Experts of a small language model.
Size: 18 layers, width 160, vocabulary 14696, 54.4M parameters.
Below are experts of layer 13 (counted from 0) of a mixture-of-experts language model. Rows are named router (the router's row for the expert), up (a neuron's input weights, with its number), down (a neuron's output weights, with its number) and show model dimensions 0-159. Each number is 500 + 50 x the weight over its row's rms, rounded and kept within 0 to 999. Numbers have three digits each.
After each expert's rows: "mostly gets" lists some tokens that are sent to it at least half of the time. This comes from a sample of Wikipedia text that the model never trained on.

# expert 19
router:530473546515500524548533485531514619413562524518467483574513536575516469506477540509435515454545534482471422452386460476471503513575516418469410496575525501434502454450545524561425471444537603533422488500479480545524532579455413568394495456412455486488570494525514442484475478511552542390544488482520503460570470418483479496550447432460473495583600434451438469568528522463466514552422386512504539432449524469466454525438421572489469407510512561484492481442563576410490404485490484
up0:504513566519558425539467415460530459488469572479478489477540481512456531497425516487444553497441479472493467576566552531590530463522530489520508502476498407450559582525465524464503555437414500410446552516511396565377502501472575587494461505358457552486519502585506420454526481534481463442466552561505521461551465520479538448510557521544464509447499539471494568417543491560558506578621497393518455503470547495403526519508451461641510567491589511474424550475442521544381499459484489
down0:397561460500552461557433468511517533515585459501491503528490460464460416505548549555518589493528549447499482579433449538511520478437451662462475501491537504485416495446419486486479392575507471561574440472449540504519430534477546454442520451510553542466462539508461523483480512457445555476434452418525553505470502434498481508499496447560533463529431383534515537519544610432522504590409536543533641504456473569540510495505540515591592447441560502516412519446376531537467493494466502
up1:481454479547475440473409476479489453501511415586506544557517417544446580568479531516493424553516443515500491529368509566463471511577439485481584533447531502546449537544481472428522512493540447495491479479495474507612486479403550433566473437510503444569499520560443508600525483577437460552638482474480497487539466541496425489453512549475444526446474550534430485545352472415452488450365455514529466462485479452474523503532509523494446496477610488423456469523385480589524512504577540
down1:448612593597430515509489640466493519486613517467456529442450523517522470569598478432469486510503449615436404487572510477488448439448445528437438456499482458518506424423466434466543473524482425475581481530457515528506496436563481442535454498464449479513644486456482443524515495545530422591470438554441501483490448444459574465474484517465434571488446506466427610465517557457498442545466548480574476524480539491555539517504545456497497550487434394560521482536485532464440560525497566
up2:486459501511579500462494556607470522488562500505551585424463590532557436546529448610515579440525458489473564519547391520458458590593554540476438411419487452488469467485479557484544457536438529470514468501511486469507477486586494492458422442474490595428527557581483475388505469469530469464507503555555481496548492573519473539509420435437464345465435443449566528607461518492546502496516589476508462496456526496539582440493557609566483561529501491537492388527515522503501551479535496
down2:494464478487388500528530566475585465480521484562524448438479566571494537536370546542533400474489373562519487471401558487513484506523552437531437475561381403535471463462478460444520530513430464441544410470538408508519467428495494518593510498486561524562562510547535515456560551520440420604539582510627478530546559501447431538503486552493506497537528557467531454524566511549523558475521526523478496406552477431521467476489513556501506473465570449493472506584500471510517506478659518
mostly gets: " appointed", " elected", " Chief", " assistant", " Vice", " Lieutenant"

# expert 189
router:530584490498536560532520467588498457534487498508437420482447557491464441486534463466495600484462470482432544505408433514507451594455558520447559490590535408540458556547428492504482611397410548458422516530457548527405524433544459518483548574493457461437513485580481519428415542417499600457463438536460520535514568468516472513429465533506408487454535580596551530502536551525526504447549442504449478543399448536568503534449454533462443437520510521540456559373514507565485532490478492
up0:509496607495552540552447492512479541536429466539421455509523518539444506494511468482524517562334473470459573459493481515602508558422472482528450492490524531551560396591594404484492480543487440520501534496492471484546504470565489404494503577465511486553449534474489472489609488520486530488544516480500500484554521510460482467503552521498427613506571544483490510547558626472496459488523496579509477527464478453578600437474381490472569562530604487579535523478503550596517388548456627
down0:445530395441506477487499397494504488421587489451552488454393469565450523536657496680496499558492582429580515527427429463510488489474471455555538468494439485469543475460531457488528534502537459488558490518400522462456459569515523550541450463487574494589471509442427586493506537426501486483493489449444503558411453442459411554483455465566478523487502562423554504578553512498485558467480512429419581482474531475498446490526524544496476477484485505522454552396587454473522522408528544
up1:472459468576516544451473484494507504571356527495572483422516500568527487473463437541479460414482488526440514582531512526442405545422564479464509562458523506645468557517593503447450590491508506493542507537517556487433479460523577610637510544449501589434447500478467552415491528461383462579535437545526501497523534594476521503534387478538533422569457478518466478422526479476491481506549466529497531580461498512541511508581522471446518522472535438489441489429545487369527477466473475
down1:473448538491468457442480504529523514518569507551550496518653559430421540517486536492544541510487501488564386562546495503476417528575491548480488571490475509531498430490455517501470420497520443544637503590508459574470553488498445524496506499488481460583592436444552533557528598480431505454552578532443541447526568500424520455506594507520460476528382475512422556496527528422593570482491494435503539446441414456541564534439466489394526505486457402494471528530516544445490447384522455
up2:476581499496481496568556561520499474529473549527479488497586560476484594527469537498465575535546427448520503500540492480496485403517509502429372519507431468584564482499539534447561412501452522473454498543596445518527459519549538537477541432503454526426506507582401495385359516520430559491533464471504443468531424514477498496432483501574552432464497470431634418462498555606503463561499441527576586513499485523495615402541457549480589486471575505522514462482493549535552495485460435
down2:505454531539505512603559566550454530483654470521475474580478475529505531485472476473537532561416470473508469485489517483548477442481481476540399454494449542471602562491607483532445488486539522494513463505505511586477603513579598570478565474499560518623369561619538469582457530525542478589521422469504488582518589505464536529502533465516550553542454468480450493506522543470517523535474563428408517562496478535458408495555505471461436486375479576564493507476421506512466452513421486
mostly gets: " Species", "|---|---|---|---|---|", "History", "|---|---|---|---|", " JPL", " Arthropoda"

# expert 222
router:477521532527529422433485505507527462424510499494500379487477520396594444487549408562459515547444481456530464458485515563549523560449494447442552511521505399498472484558483592555602564481479516417477444443465524411440488558576450486439564462568423507440556412546532475490584460458449428503456463563517496498523547432421457546525570486521384422494461503499524527551455405555497506458469517545431503432454420542540481568471500472466418481450460524453469555428520443481505522591405525
up0:602476482462578505412339474474511497487455498485494451494477488450448434558493465533464353487520450501509507496477531429509455559502534559486547609444467365507504493452454562601556535429519583524496474490437451505470453516508480611523493592547601491524537604541502464441541504565464389542511519473431471464389476482528520593503491569428485499492486498469488432468508505471500470548509432431517508504475513465470528527501557496571530559484560591383456521460546548453507460516437551
down0:487468459469552486362529443500472440400508491525533460439466577551529609466494465533519620483436489530525423533484529523473497540489550510451461447487413536502510482474524429474531545529519477447461524528650564485389484527528523482511549464451527410494595450576468522568540516511477406502424504600463541509477552512408447420451520507610462488485540549493473523459435519423468539480597498450482548400511413622512532552511463466552482524436521504445506435539469406541475521523482541
up1:441478509526484475529489505451526522478581530409516514528495528527492442493449521557550409611537473487409484509539499484464500478500498541448583505561449412498486542381575519547431551554459575466523515498448482475567413576571519465438432530446543439397513415400546408517562457545580456513484565551447536509507426488409442524518380489458494451442471457534507498496451472515528457505501508569528499473510537519532621466491573509549395456440484475422446607507539478488485477482440618
down1:541471492469395546409535504551401500564536501447510555471588448478468532531511543485549520445507507375422555510506482365523453533463491567475425415478557479531578434465553518472542480468534508458459620534490541553510472528506507548507568427523483478593521511523513478516442504510408521469537540519535487549427500540560434546501508453506425468549507500549425562551391487474504521558572431552428448489631568432523507508474487490446521419474567450463528486493397495457488641489519438
up2:418461372546441495515519484552438453521529403429452560483514468492553437611513460411438512500476497511470454549598443455431511430522470530539502526540555507597542474471506415424415422465496480415561541498530453528478491489479543486422463480474417548536581453512467483553507456542460463525509528487542485554512429490540507450503549522523459479548525589576486490467429384493568592582460478424460557527504573358575509530513483487447571526462499458489485448496492540368540569505495467
down2:428490437562523504554480459437544465512545514609495410527461579481545529545451493546542465522517531529547410517481519499546400449442565487521501428493544553424390472411466551522556495479485550498556475544524438541610530481436630427529472501516503498493549455495544534476423535532540442487470478473494516499543553469560557676500577488521521555528504466529484547402487461432437511543563438476539545511341472461488494481523422485551486527454516478504509374510552562539488397497497514
mostly gets: " members", "ations", "ants", " points", "ments", " events"

# expert 254
router:555499490447503459559492460458495552446509490624518609601427482481477508473492568509546497523539575408453430483480505470449523548503462488526459437540371521530516516448618574527435440471537559596491469496484505528464479524449506570501540440463465538577488480414559553493440504514579503471585445442482480530523495478453487450535590585500548425552530552452402433547536508473446508643494513508455544374457474505457498547431499474523521473550508546489466462530445528476515373469410559
up0:594568568524473570565567454444540491525533411578515499639558427464508525464603481477487484543430481404523452530441623495492398587446491466470553484530478593539567531446475441444526526609607533505487456525524531477509494533440469583566524466427471550520482530501554548530487529484567449501587494518495455568479514501509512512523571482446475539555569489512436506491455408479394458519464506466547478541535467447522477517449513516484478487517474519452352557509452568549460496546538602
down0:469428474502451440476522442552492503425512517476575502483524561502480465502554618538526470546445464524411440434513447588538456561531539632490516437556491452419393518488649508391465479454523526473536563452500454476522565526429524465453522544491401516461420543503459438382473495491485585537508442467524441492525377537462480514532518567510472461528484430446541504530493440523491440486530508432519489408552522574541417452463526559471480488474489451453473428450534504522455417472472620
up1:563552452536441511506498635467495562509547578613576506420534449491526499560490538507549478480440441400503490488512545577424539551506472486454572519467548550511464543409496424414497443489421430499489461501491592515555471497567548506567537528458483496448459498555550573566459505471551497455456529406647437407480477529442549480503472572536533432462508494460489578530449450488465477516523472372542478419520550491471459453549508458572459413507536516436450469486464521543443465493376522
down1:405507574525487516530542541480492557460516574501617580474470490540444516490498542543445525530449439501563420477559488413557470532490420539532464488467400473622497495395601478506513596420423468554477532424535430481473518463510550515516569441577503447518501459422439533520403439549477437494607481526465517547604488505505462561531470425465440527460571559555535472561490444518466552419492481483506592447489576564441565468433519474596502480524469506481521579514501445410500508531471512
up2:549513581494468429541474487536462469444467461548570586524598470565490467444481460539535473547421465396419486464537479530479472491481462514505466400439517498571470502520514480394477553468509624503554513444432469428464471409494526525531526486556436572532483466540478517397466450524521453523482488459553506534527490463426460543545591550470435535461484435508394440506490501504592462510582469546504510484523443458473546555477466621391594383482497492434444441537453485473421507549416588
down2:482478466532458500534497504446573453519542567525499418523502493546581471436517497440509564510492491544521432509524544527546458552499465444517516582469565501503496496513505526546416588513471492461501507473486582571552494535455518503462522464551528587471420535451617538396499470557421483507505529453537556434465465589456534482610477535490521573543579576402483400485524503448457517497609441542447588491512543554516304574477459448530476517447415529461425534463579519539475607442525506
mostly gets: " died", " newly", " Phylum", " Occupations", " married", " Spouse"

# expert 34
router:468625489528552531461539551531524388403456445493486486473476568548527557501528481532495471516551412557430460574439465391511557485551469482525495499510496493449525534419493490573462517480422559471536585528455427489386452518514494504428538494403481485479408442510500469547458519513428485445584514520457557422494463387542569584455435400552425500556398462483443584475492499494496520475498573547582448424455470493506464546483429524566464430488465413500485421442475507447500451468467451
up0:522451514488467531492510471551478462575567425601468505467439428508532443506527489478564533480527467575438555511455461424440518569494467496592468550513439429495491559478481501527468460469572519637502494559515487470436526568481450523576570510507531468546456532454515446471485547533494407518471368514516533485469501504489519505551513615521411551524465549640514475506508529433430459444430507553432441428451542506540560499405544496436533473567521559553462415564496554601500457463350525
down0:557485407518507530456542558516509559516345502461510550384580525496507468533372528435408509470534495463522411478518516523475462512545521549456443578501588452457515537540545508440475509519464408524569569544491429574518514520463631455476547522487429577565471531524466535412518470513566457464519514503453477458542554446504602485484559522518513485407564471499528552510507551550498508526483531436541594338510490615509549507454436460507478529455523531507524470524474549449478516543495378
up1:445536521524498474523517483454491505447491424523574458491555570495450409473572438583404475503423597455486569502471379414558351517528524586519627497460512429517533526518475485514467497448517449523463551499455565493420541505462464524559491465493476512473479418499521524461490478539499510420512520415532407562465470530488496458498460502467501597549519428524480522535458420531555446453526498510569551532517462416464595485582458457473392468544475432526487397506458394444433554423508547
down1:517423529445449504494503509599527545468406478535528505474452552503578482478525460479495582477395476496475504586521455542459490493490507525550506492516490422462548517474498515437527534523481569492548550468464498516465496525502527538479441487630520502359550534495637555482549506575539380468512475574458434489412495478496473510535486581548417460529522562489441473476536481592518466585409532617475572484424532406602544573496531490486501554411480495421410547515437581426498531460436485
up2:392480613319505546526564569511530468622526452571552555527466508622445450484570448460486437515494492437408496592582499510441419522555502519487502531448467515505580567451561447576611537518476610522506510491475506456440460545483477560485476605514495503468484501469473554511586490555522433488426521547531506489389525490469561474568418527503494565547489431465495499437539477478487445418487493550492492423497468541416490496528449578422504479504486549517468453468484522478482476500491558
down2:524533470450516587372589461497480486455474534481551507490463562506457497547503446563479533512597448516488415505471522456564441473578533565486441524528389548462501459483549389563476474534515508528528519532374439462447536469532533582447513447448529486554466634573537475467541483505442569603528498417530437509516493475465502508434512533510493510539512499477486545528411389466438463502572630484554485520513456512559431388446464579537527507522479445567439520494527412454424507510568554
mostly gets: "|", "Medal", " List", " ←"

# expert 75
router:581516410425396462475475533372479390570518523510478536442628555453417573450490460527469550528493499538457487476519498494530547405465426573424489566553577505508555551475484475481562450465558444588509545473598478521539406511533496463498540461553539505470470466511432569524515580471403629519513484490483476501517538511566437455549481530437482544423496583565456514565450419565472508483484490462534421546539544513544495500549459508551507594496581532522465502470523554605465507455457483
up0:593423542458548486483451487546530500468574485526462441483518511505541466510428433508591484452464450542567485458410536444442480461504437463447549570485456403472466498480500538496495492573492404501474550546526479531447486456533473615557517430520452572462446457570613523546520514573517576529572489415502473588422484433481454486494494532460425522400399487531646523498522428550574491554474542508515446496487533544527526445617513544480529589507512562563565476509465521406570561484500571
down0:441516460483533518543496621647528469576496532537459465544532474501535478480546522488516481469463555466485448519532478505442543477514564550589530545511425544461514549466550557539436451554551476404486462526464475506472482497489463533461508424501551484599420468502588433424367590448522524425569475566477549552382522426551462482454501559513528463488439500549548538542480562512452444418443461586488573596505486445456429542484486539499462518573484507364536536503381516477511484481419502
up1:459456489460488427578485549446499567580521561484482505546562487421463533548459426407503457468488575472612480541494559497514427558524486610499532555516566451562462502461440480571435535518390475530407378564399519499571406568478479452468522506430579535534504477567431554549594495515452522496488488503573536490503482494519500507440465416478496553484529421595568514452526514525555475560467504464409410524557574487513584453493457556509566535526460590431499518498494539568489473464536551
down1:496565430575521508454541562544547492517512541507594429586605513589487478483476407499511464478473508470470510540527532481432569563498455515477487524436554503486505541567479458484415553505641528509432568405561454444586529514505423503457500432525424448495515539471501607491577504555407507499480576525566475394490461512601476458517490506457434602560492463508511571512479510456492422564571528504446467556491367488557426462540504473459552438517489499421482406558457481500522449516564540
up2:478475489581532609368546472415467551551527575517584499515540509545557405506439506542473504543489404465485477537456477584535526485579481513483425609458388507549543581506495462445552415416467453562455511522486503500558423487413544465498508476475495500546480586411489435429478478459410479502482422461492527523485483488543532471594505406586475462524418550533434492545515462504430452474473467482470604484504416399517608516500520592469507470448580509514550511530512497509508536538448461
down2:455532523551490618556503518467534550504475515492478520471408515379512506497433496511488393430468465463595510417520405392458499487543459533522515498551404409520426485621518444462504470552476454481416540571488561539391462375512457470431429498532503474513493470515622493544402437456456533433510543591487541514530449436527448487511437452537517525497509497458543481539487467527556488419494534532479598444461494511533576481467405468498469469528552520479469484543570579395524510529496548
mostly gets: " video", " Circ", " Tri", " anti", " comedy", " Eurovision"

# expert 13
router:464570538539406509582423549439477484534487504501464500499436412567442474533495598570557447537527513465537502560512455508580523594511418420525451419539421483572479457492533410475483546498447516543502567534521475552454483524508489552514571524546545494568487457445463603511444558479473552549525503528476416569475438461571591414500423556469439568541490493418482529442546589567475482460489397499542477460642396549483524538493507480580514493505424479539489388470448539492475474481455499
up0:489597505472472492516490501478584466443402407557429433510478407482541468466491551443482583498517475488538540454494592556580471548466532451512530494473550539561430527507515495445497460520381504468504498576485472514481416528401476562525569574474568496498493411544590550452525497574571516450387446490478494489395515499563518488505540393456491537520533447466552497493449605543511500562488602497527535463517420472567603526565508459504483568539406588544517506545544511438497430398496477
down0:487519495482483527412528524612423454546460421478371511461517529491490499579488482470455512479534520439513516429455502561514479466462532462494441418442589537443520467553478461556544570486544522507558487541554503585536593496477583447519638443522600531489512531465482460534506564488503456590434366472444495464471541631460429503488526509508491479392398474550507493504479469456580497566503461533389486536390450549444538545524482430482526534475520508566526509557534541519465501453409563
up1:573579542466486508460530596479410462491553510443455560535498424593522461502435543461574457512613504379454544426578480526482456463490412551555479454467422344556463477479541506515569464482488537432472535568437385487610489498460467544500415549575553485528547512471508500437472448505517484465532498551524504525407515521478528445507479540498526507560537476505561500501576559449379423539419453489540515470463475454463539514476555476431560532497625546495518450509452523454497502566433509
down1:590432517539451488502499405522545359526465580553458498517582595564440501378468491496508608462525515478598535475550471457519592436444450558585539438450520492482496481498398529548490546601500492478460523531495454457499522574575488534535542502450492454511432472463418500539344446442490457467490461535450513531525494453460544540457476504468584480557443468441608505493526438513508462525429558496430470465433460552462539437529539549526480471542451552457447462443547517518487601475563512
up2:513535530441541471556595427526494493500475485508538473496506515586547498532468557412439587517386435449437547532512451535607512465542477519431502515479519422455527509406505527557494571472468507415534527433445463460492474522570518537426493483437573510446519422562586420509511463561474542514558533562445501484511476500464561496660528403426537508480554533570561573473504500536522447424529453531464596495533510595434536483465491560444467531425553495533587482539543614420523477464443464
down2:548482509537454412449539521441596430514533489501504494399370480478472530559525457491470468486508551514424565530486517426473530468485537440510493499514560490560485427592587544482433444517517451455583534580461494438550535438426487510542447551442511555495480502467511486551586564539488509522520455467518488521550559510500446535419440432568449456495561401465536473503428521494461514581491539540577483548438457391473476525462503429523494544612507486345505558461537460417601409487580460
mostly gets: "born", "since", "On", " November", " December", "died"

# expert 85
router:420581403529474449398420558444518502527453571443485534504515572467430512450431372584509599521460526546462459504489468515481543462538485459568486522580517467457498455513465527444483423480551551552545488479539479436474537485495501475524493472562486424526492603465427529453449497591476532468556621454526545561480548588506564434536506479412541615511553507539409542501531543585485541486466539424504457495470514442573463454512479505552440403458541480437383422552481478494429507530462507
up0:506521547519545466442522476581471456545486446523430484499457486497596505447459459436522488576544513521433553506513495551509561570506569644544525466441530422451525482473553476468453484429451550402552357516551433577578606527468435500535495470529539364524545516507514607487591462427434557533463605515489501525482391470499485456477503463497411601445508461523503461464421474492460494516406534473441567505488438449500511500566444524446471494504503460508519469522547454484618524518558515
down0:419456545510442484545498481455510556564462588426477466498500483507552416518463466449411566483486503488503417497493514460559474497512497457448574366538442379427480512590459503428491561505519482534495532482499482566620517539508478456498500478585534434545407459562542546498543546496522554409463605478463522538508453428525572446477574517548435521495532628559478508523443475498437582551584563483477465472479512347535502464494547452405525513487492486542571491491510597421482478500450450
up1:480431463430488499527484486446489474488464462482556505487510570374508427534448467514515605508465504553543485477491533447440437560551492535555506427490512516452470404464495557488437606491490524536499391535581429461480584498438487634586532444501533415539443643461478553483471502516518517520581513465543511539509500526490492453511520404465549514484537443504474544522428488526571519474456539438406414424429608480444605483552359537451497478495518506421454493509518415537531475522461523
down1:478412547568594471515505507530473517466561429526533510546588558566499488458450421548481553443494495468543564461608497424545548552453470498447425458435584472485475514440460444419547511415554490484489459504535443471486540470547498451483541501490553436564541476440539472535443552492436492493554495626346511515589476459557519492544483496462397523452403492457497590535494524520511505521426430407488567472392530547500554462519488561464498523507491515513523525392584452451428486610460478
up2:418474503519534518413423478546519500561443511477523496531475559464512508476450520531526548443507416523428543526450414350441473526549486444501450569539484490471545555523521451467554537534485467437476475576451520479597510494455481498532504492473382503476472601505538438478528499590572506475541538455600460509465417472497416405486385501446530460555474511397389490478438419517548504468497524523388567515497565458429547496561556471556421522444570545481464436556528435463535560585459498
down2:531492463476523529525584565526508458472556505492507477607427475513484532463510495470526425449545564495453490378480559547507498483470466389588485466561479473515474541465501543489504580456482496493603555480476444559451521569435464572545494475537457473442475520569497500511438394498485624473570437477576504637411481512513468404484480460509621601485518556418610503476572503496506530573494559569460483517506511469502385545506422578508420523492498483597476478499496494409548546536541505
mostly gets: " sexual", " psych", " Phys", " protein", " human", " neuro"

# expert 142
router:512457452506520469498528502565530516562506512444497491449438520481608543479496502601488525502435438424397467475505354581527531543524495479557555481592563474537488590554510549535548625498460441515426493540506565426466399534547446456484514508549458509462606474516538562439504433476504438523436439498539436500506516461479470591489559461522436458459455532541470550465499513586551544555535524460574552521505532566527499478477475510479529428388444560443450534508429349511472538557407486
up0:498497431553484477532541432535594458419549560528499504514515509573526533519457580510497435469493442537545498555551506457558482471462545551472442452431416489499440463504558589438523459485527567562476476492631500450464512530409531316439371470502470458452486541466577495571574441515418485485507574548436493516458441558461487495537524441429439534476527510513549542579528419527497505491479538485508471453473498574524516572403389558475462505502574431549529488610572455485542480465482517
down0:521529494451558502474536486486535504537540429437535470433581524555480517496479511510441554602559560540560482430497473496468572545421546577491498441567491422451403443528517454507460481489465464473508559505567504513500502511458450571484510439545551473522455482528456490514423395479499462521462374523461505597500578421584459549504534524597456527499543460476470486401569483454547543495494527440565579600435527433498456503465538593525500446390473614468447518525391436541612472432493459
up1:525571515479472463479452475502523517511515466357514541495531461385555442638392451418476503447485602491477511549470497456578491512469508564432558607500507488512583497434439550478465487456421474472501430440454488476421456488494451440531556516526415475509514527636550506509602568486465416391541530487472453521504538467464444526432512512518535454587535531523515485402496480504413487531600510474636456546507503540553520517491490467483540525389473441507562517427532500504529523477540492
down1:552462496524444557513513537473496419438575450609484495471481601434534604541461524509513475566491515421491442545568525571445474461490401508520492438545483529570468557574564464475505485366529513482497412487487480517503498537469495417510467519500539578474556482517467454459523530608487489539417474453514490537483498488521468556627479496486479502525490550489425449559471560437456479417459547532446487396446426527587434572482524423620452572527538602463546474431529538485546586500409489
up2:534483483490545508511512480552449560519616515510498513463492450504547484529385461507525389546503473526517440477546481485568415446467524557552492470523508587521495578377500488535486511554456511452448416558508544525460430511442473491542510463467445587358453406510444502471511476503434599488596561415473419464484568519555549355439381481546475457482526554482488513535539520527448535531504474599482527585544467557437472494516549476499606476447521547556526517509466569563484451497502596
down2:499459589483439534525425513415494482516511500509493446458473506612528457488494510455539498527493470471548489454475508443514521556571524420435470549469504547488509533450485429509560411513475402515448535459451487470434570595479458466579524555517494531487461420496364477418558470469492585428500503464423479532492434459579529510497504569499486643538458424457548387462544449560407493582516531459583472546539487558528520536414536532427386551585506496549469479493528512623514561493483558
mostly gets: " size", " points", " songs", " areas", " games", " ability"

# expert 33
router:560443444463473562494503465409613496549478555591602620493512471517428503447502475518491430460548580463376437539487525447431442525452492549515457525482399517518528541490398448447452465480509557588458455492513573448468474537525546550438510570462453535515378538487572556505409463586579467490415416498500459561551531534455526498519576545544514475474583549534481426499453464561502450453544523524425536506578433544486473512496552466571471553437443515513552472448470461419529497514518505
up0:502537425509407480569523471547464400523469570564455557497435474490490496461522505589466453512443487399502495396506472522501515448484528638485470502474484539419610427492481488494506492504537482509557478531424469549503523520464462575444527453538518528445524566576455549519473423566510463580510489500524557561399469474529398480426506574517479554361556406593465578480565457572523466520476558484530479451418439447443554495497495649486549541529557511417534485531477524537534476504506560
down0:473444373430447455572492450474531503542618512466518444508539574531542518461566566474474506504573507484489543473619443522535407481471533520492602462509470485508467469527567515514604503532421459519523469483436466536497508445495516568486375505621501468456490471635406444446423430459528436534584575562459572548515557477502518495572520534506540514502495450564510474495452477515489451474535480611470586481406542454451501558464514498505466477503483523410562561507584483427525590534503476
up1:500521493547440488463490568473481483603491524545465472534529542456518442563441461490506447486363537554456527495588461546495488489505467495518486419475421564584487537528444569462493477577442458531468545548495532590520538371448534467490541528514548417523492505474510516499470569443422546531521583517585441573520500509374537503524463505526437545520543419443503512562464539484479507480422504433663585472531542457456563573605510481490491550542369503529569472539481429477525431541465574
down1:499489533554431504498452503476526484479547577508503473517516440527492594436518386533459516510503467526548536626560535518477498495510405456488514495614476524512429422478471470454504598504517519484510515561551458550444550519466520492486434530486524385517470531527562536437432530453444492483508414452491512408520426560471528563601435498473468529546545429533469439443558584542562627564453560486531542508550563464453597438479389425555560410593520380460464545515522478498505524508553529
up2:339494495411518542485511489454504519415511405480403510503453436462532548442543533494549476514486490512529474468476550490497439603476486525515426508471476478547523478496454518501537589538469546441588495541519555518424462564415486478512410459429415574495514551530478521499572583458519473432516605618510594491474550535611525528536478408528557510557490527548419429502542470544562434479516427493472518444603432533548480429439471477465482534511469569504463481581482433414481576545459535
down2:505525482547507503514523596415546488419484520609367521539486496525450533399388405453554467542557409464479534545580485515504485462531531455538457475440481555496611432483409471462460503488563479454560424539454432455472577503494603511521636529503517478551485461367528465555480448546513527470392493437421502525569491420450569569501510520427510581469451523542386508470528502519488483513571474581502511457446457508518488487506514504561455490523528483520519449498603517515490498437468523
mostly gets: " been", " was", " is", " were", " be", " being"

# expert 160
router:476522508567530470499522492506496486550579543520478504506555564572552487453444491503418479562512531475565509501396421547482581483521565510486465555540492527507570434465456507456535476444561495482572479421613425505463471490459553571539533506557603537538429412482509434427491483494449499402569582492419512524569514592428509595575549430572579513460566472593418550543485474536516514584520554446513499478467542492572491486539599489459510488498526416572575420577505443509487477560427434
up0:481489556489537465604462569561444558496485432500585421476479492544433501477452514457506517519473517595502535521482551487518506469519459577442506502492494519530599516487483407469466543509496482462537547496543359453433509553526499531487465433440507519451509567563552495489443455595433418424395593567531505513495422547468579601554537509543483438538463556478522503514531445547564387474551559450394454567536451439507557511473523526542430485535532480606499496622528520549423589463441506
down0:454514590552567549491456476468471487507554521581483496488477339534506534512399522464418540446451643534481506528512576450449527586451416525543504474546494487531488393497499474526497545466482482474527561471459470587549506362429496476549524589423445561552516471581528513534497502469497464595500497480539576504451487443548460427538474485531466472471522483503549461461516674549595501468422533471555507485586548514486555465455478559621441467502473479448503520461474499493496407503491469
up1:460425494603528565553471458456353497576469563458513412533507467494524407553540406554466505583557498457444459487487608436393445488471527532527607487535494492487551549529457507450428497417464406519484523389549501458473522569433510571522602554524415509469518537477502454467527476468465504450517524482537591533469443448489544458496523472558554545450610524560446478467472503552531494498555426371584528509557561482496517478509476622485476476525495439531531468574552496513501497508471518
down1:467435499483447547506474468483438446468494506419410558453479537519575430566511482511483499528471529433502403448494525489451463407496529539539499542519447561667499554513504501595469418531574463506445498441508478580477406469406476518518446471441570444480449579555481473482549430531464436509479571540450395497549516512520527562448521466509618512537523565533487497563588473543432452437544479568450511416625502482519469477408510517541460509482525428507574545450497441590458419474491540
up2:522413498516569476528490557445615488481421427498407596524616467479433454505400460559553509436513582458427490458544543409548563480507500463468498500483509500532505471496385458475561516552432389487419477482571487494441488412438526504540536493542521574379511526512508524477561547567502480577465586617532464447499465575451538534471525463586499473481420471536410446517541521503475450495522499406523470463502521509476527585487442524424535481455540498572519449598532477577506462485532470
down2:546541519410408559481443485527529427515461513630555562532335626565446529462458474528529507517519482434487447508479575478467467515480474461519503530479523505488489516447502485428458563483476429478414563616498517537454601571444454531445585521495390540489497454433541632554431493590551567496497549511602483474534423553452561461582604477484553545515497476494530519528547541554544513552555455509500519521480498497525485521509453457505431510518522476447601492457456442476528428523496522
mostly gets: " n", " bl", " cl", " pl", " sk", " adv"

# expert 252
router:522470509538461439522504483453568432461495564598528540548499539433479525396516498570568498491537549426492487498491573462475535545464526470506530569516406481608549605499471433471422467485518448426490534435542626517558442517536500513463598558499518516549442456426526546477414471577479462450412460395481498563496541504487535501479545444506517487537562534532438460533499525445463445517499615579438522521533476589498436569559504515531456515419516568476524540485420591408515596550404496
up0:437447469453439489522421543514381472466503451447435543444497485430526520481459445494480551532527460411363513620525485507451537402460497517524495545551401407430581464558498438446514469528460519492471518517537410530439474521480454561376509570538409462411460524555439562560532490590487448490500523495513501534427494529486497500528483448549518592452527417507456459489457400444481481496504442472509529467483503539602492518528429464515518534441465453504430381393505530540437548465526459
down0:447464467568465462493456534449503556476452546472601460469519566491509527486561528441500522521375436506531444461483471489553497448559544531521500504542408470515535426598479473494489515630472518450542410419527532442494494505393520505546540492488488507524522456591536490443496450510504351467502433499520524577586623490439422536497518470569483471551539471465459521504442541595465415498421464488401433456457470545454369508481405549535498490577512548464564470602477497550496480547484545
up1:530477594463572515481491518561495583486495515551486547500485507503461477535469464468497463591422528515572512556490427540473438620476530570474519428622533479461524553435438497568517492499469462479508436431557556521561503603401454515602504524413433504503431569478445509512471524466520447546435597458529549484488484527493556557483539474473524588511472454526564505480472355503436463553449533467375455443513440526612495437524512523470469586534493545555553457504480564554545500460375473
down1:544476461506491385555511517553397484539551465445437417509497487411454546461501502486558403474514572517561545498479609495485455504501471484539494464532505576504527486631517463506474539423429465551621348509602521582532445544439505494524529513546509535426481487526505537504537471454431496457504482519510452445496505443516498499528587448528551520582472584605451475519460483513454426531492484417484484582431449520485619474494429485473526442529543528517480450539465548535670513481467466
up2:455442486521461440480473561666480493409448491441490545521548463532594512540502486490520568449559440518572501504556367505463529490510445500509508560496470545507492562449454513476510507486483551557525448454567477496575447453546431558433558435495503526494382489510473543418565451538403549577447440480525574476424484549377534537488457476567569473472448485562437487565481465445485436525465526534392522480535546551511542395553500464546542558490585506510418443552518455581505554547451527
down2:416457473529569486517507426543461605505464437512509484415470462581492447544616584479464476543509500542486521393511524492515530464461526531504422463569465506523487566491520587497447401553539432541432558651554435545512437457514573494490526482538511506526449425457480545479498522565534555465554447497494478550576536483418549550479433560490499409471615565559609479511419550585508440516442505492458494473483503443568544477634400464561541501450520551550488482495497537536471493539481532
mostly gets: " was", " been", " being", " be", " are", "ically"